config.yaml
num_hidden_layers: 10
hidden_size: 192
experts_per_token: 4
router_score: "softmax"
balance_loss: 0.00384
balance_bias: false
groups_per_token: 1
vocab_size: 2048
tie_word_embeddings: false
optimizer: "adamw"
learning_rate: 0.00263
beta1: 0.9
train_tokens: 788300000
Below are experts of layer 6 (counted from 0) of a mixture-of-experts language model. Rows are named down (a neuron's output weights, with its number) and show model dimensions 64-127. Each number is 500 + 40 x the weight over its row's rms, rounded and kept within 0 to 999. Numbers have three digits each.
Before each expert's rows: "raises" lists some tokens whose logits its average output raises strongly, later layers aside. This comes from a sample of Wikipedia text that the model never trained on.

# expert 17
raises: " ", "s", "ed", " of", ",", " and"
down0:498474441592486529465456470475571479488538401451487551542558552442513462493514472502436500484602494448505532506501511500520515550516509449507484494515550542507511508492522479503482590504490567

# expert 181
raises: "st", "duc", "ject", "s", " ", "or"
down0:521437488496505472536485506408501616531506503519576476456497511519566429455431467472420459469495482481518491475503531504465491551461558533495483514533560429530466469569473451532436464464468507

# expert 27
raises: "s", "rect", "vi"
down0:433473508486364478452445446513524484514518501554535503448517503428481488512546493470486499415426377577493559458533536542500485537467539513468535530517498465503493526500490516534474500475500489

# expert 72
raises: "s", "p", "y", "c", "ve", "o"
down0:468455586465511572568505443554386475445470545490522530485525534519478494568468571577442477484418519517496482570475451481547481519431534519489527495536534531479480516554494448468507457509470518

# expert 18
raises: "ull", "ran", "lo", "ra", "all", "o"
down0:535328447469523459460481552501569539467513503493546557508478491528491468491533480487471512447502510520561583430379556488470545448482537532441544526525469531555499475500414566484532442509468523

# expert 42
raises: "s", "y", "a", "ty", "or"
down0:521477481491446494430562459486473480477467466539560473463472449497499469487433475506491472461482459601468471460484451462502545501494614513451525473473519489502503458502566580488467471531573529

# expert 44
raises: " and", ",", ".", " (", " ", " at"
down0:506519443519460482512423464490516559506507475473494559499479551531442505451511483572522485485536576455465487537501473472542585503482473480466535468441467572641552513614483501497469430507551452

# expert 125
raises: "L", "-", "O", "A", "K"
down0:475490503529475489472578473426536534473455480521483489511481501514486537550463525512450487593432508542541460500496499490500551505515511499556500574497570445423527437478489506457470457510521529

# expert 81
raises: "tro", "s", "ri", "x"
down0:458559537460451474495475455475482461489592501490480527476505464440510558500552471486456554511450499504498511525466451483536498527545511533515536549516513504489518518494549412514536475525497443

# expert 46
raises: "s", "und", "i"
down0:504419483485535408488468463485503545513489494512474489498504536465517477525502488538479542594517554554465568503525452496548549503384538483497464571577539475516496481510520490499540499515461597

# expert 155
raises: "ist", "ator", "ities", "ating", "ies"
down0:444510459536506480536497514567504504535428570507481487498578525596499450477518498483474603416525425454467490511563454497545476510535554489524515458503541490684515508583522521475491494531414521

# expert 144
raises: " D", "ham", "rd"
down0:497471478448470489522438481460478476454568516482530480577490514506560485526434580514519525434521484473567535569511487460491525528483558599491513531558523498473482532548493479484534482518501569

# expert 76
raises: " and", " ", " to", ",", " in"
down0:406492490414502494461452474498513504505520521505529492484474513429522450494448520517489557494463504549480572505456549483512568555428553480479495497501532473557513547487542460413482555491476497

# expert 23
raises: "s", "t", "ar"
down0:491486546495476583510481490498459527492412477528541473525539581540462474499464506570552578499458523493527514444512558470504505505511513473511490486507526476506471561456574391546487510543473490

# expert 67
raises: "ic", "y", "s", "i", "ies", "ner"
down0:447519512415501473475531502476491537470519505543545602544480486505490468527517509490467445567498553518587503465551478501427563593424496480565505531514465458439575481518413490460527447579574515

# expert 162
raises: "as", "s", "ster", "r", "st", "t"
down0:460496555511480498572502533453488480516464549514538527531467490488468479505552512505468513513511504479506431503580481422527505455479514569457565450539476568477516534474406474478458422495661512

# expert 186
raises: "op", "ary", "ep", "ver", "er", "ized"
down0:515499535429490463454497501553607535482480515493491442513379546530553480525482519493459545537528583502492537453462481509472456553568518387491477538563480580570514511528524585510531499541529467

# expert 30
raises: "s", "g", "n", "co", "p", "que"
down0:462399456440568481498519533464476554497447516481477461530493524459621490470511549427573487548504572487467560427584569485473479469478574423601560453511533472492476522472529532485497501464474502

# expert 188
raises: "in", "st", "d", "ze"
down0:422546516510497430474516478467500518510538385633501550534577509529491467554507483561455459471439508517497448550452535476513529534533476457533497518486497532486493590512488474444462489477494561

# expert 105
raises: "M", "N", "S", "H", "P", "A"
down0:428574465559499486529580494538521468516416499440476525577503473523525390480485513548487544456424499522482510505467489540475508493490553445423511544441409438445582514527519440501509532471558466

# expert 185
raises: "ion", "ed", "or", "ing", "ious"
down0:535594548499528537499439477534461557518547476479482469513405479500478502428510474514476490471569529451424500460519525460440464508519475483565487430484536505645469492530529538543506505521589492

# expert 132
raises: "e", "ack", "u", "ade", "ap", "an"
down0:490411477472557465489490485536500478487513504546476529501559567531488428509509511539455518462496495553463462514532434500507479504519519455470450488496484493500471535558478518381577461473478472

# expert 51
raises: "n", "s", "d", "vent"
down0:431410503488457491521521570463522562518477496516575457521490497455547462476526544514494571485513461513601499511500545523531469513492512496544575552484469527467493494522496446509536544506529548

# expert 118
raises: "c", "ha", "im", "ca", "ho", "ma"
down0:577466562502516543506414453552483504494477537525483482512548468449496519479530448459533469414510428547474419511482479507492459539451535480448515483485452519500502520493529530525544487514499449

# expert 152
raises: "s", "y", "tro", "ri"
down0:514491446506466547500521474511515493541501518484464449456563482531493533487529493576475507452515513487536489499513481504419463479510551563457492465414615445487560469507548509525485508452490502

# expert 149
raises: "li", "re", "or", "iv", "ro", "ir"
down0:544459517532437517502515555520508502493520593525556478486487418534516449571459507514532536503465490451515453526472555425467511498591469486498570447490509359481405448475447514517497461480472482

# expert 59
raises: "s", "is", "ing", "ed"
down0:544424497554474617530483553462469529511561423496469551535513427492463527471519502496476554490512517505457532532515556473471506551497496499451506493473602542567505512542512463550452533535510588

# expert 101
raises: "la", "re", "lin", "ol", "line", "ru"
down0:527498522455508444525478510513534531448487430476493551522495516531521562486524515554505455477439493524537477510500532466600509533475484448452525508545473588494560453593447488526501532501400516

# expert 40
raises: "\n", "-", "com", "O"
down0:486491477483587448477494428508558494510466565505498466517427438500509473503541519495482535528496545481465407503499498530539443468495457427576487458517502483455500506414473482565461563527515412

# expert 160
raises: "an", "y", "ic", "e", "in", "er"
down0:471503414467490513518541507490549545515524496479492457494528564456468419475424508558468479502469477463602509441523455516527531558437508459486525458489508530466474514440490472522577516470548461

# expert 7
raises: "tern", "s", "ter", "f", "d", "-"
down0:489527531545496484496468518519502497507449543496475497532515501501509580477474545500492516564491457508489494421492510459477532516536539517485498439506535476492490507515486508470510449496531431

# expert 61
raises: "al", ".", "ri"
down0:515479498521457471449482473580529487488536521445488474487467489465562505464468477434450555506479553508481537514510495462472497541495502529439433540556502524539540461438509486510455526478514452

# expert 178
raises: "s", "t", "vi"
down0:503480583616467472524485496536568615443600517478413475484444458529546488535528441586426516537490518568565469469535484529471470480503522518485484458474525467463488475531473449502507483557508545

# expert 25
raises: "t", "tion", "li"
down0:554524558596507489591500483519547543522456508445540475441537451539529481508471480507470458477482435547523530508537521503493491508465496457508511476509461500527500496540508528530532501530528493

# expert 15
raises: "vo", "ke", "sh", "mi", "st", "ta"
down0:518494425517497496444477544480529488513446513552502465513531497505401498507460517508545554497580514532495484502500540475554441439557489485437492422518482519492526488570519532475530480488465497

# expert 142
raises: "ha", "s", "e", "k"
down0:551465527486454527537428521461555502425554450488485543541480590468484556425470459488450532505541490540483513440471537523490460575453553464476518456542491511523496494532492506559593512446499547

# expert 191
raises: "ap", "or", "ar", "ang", "ick", "ot"
down0:512387527488525546540511547445519426446528476550466569456550546496500536575461459463530454449430617542553516467457473503525491509486519577420478478494504464566454474593485488487461511494471467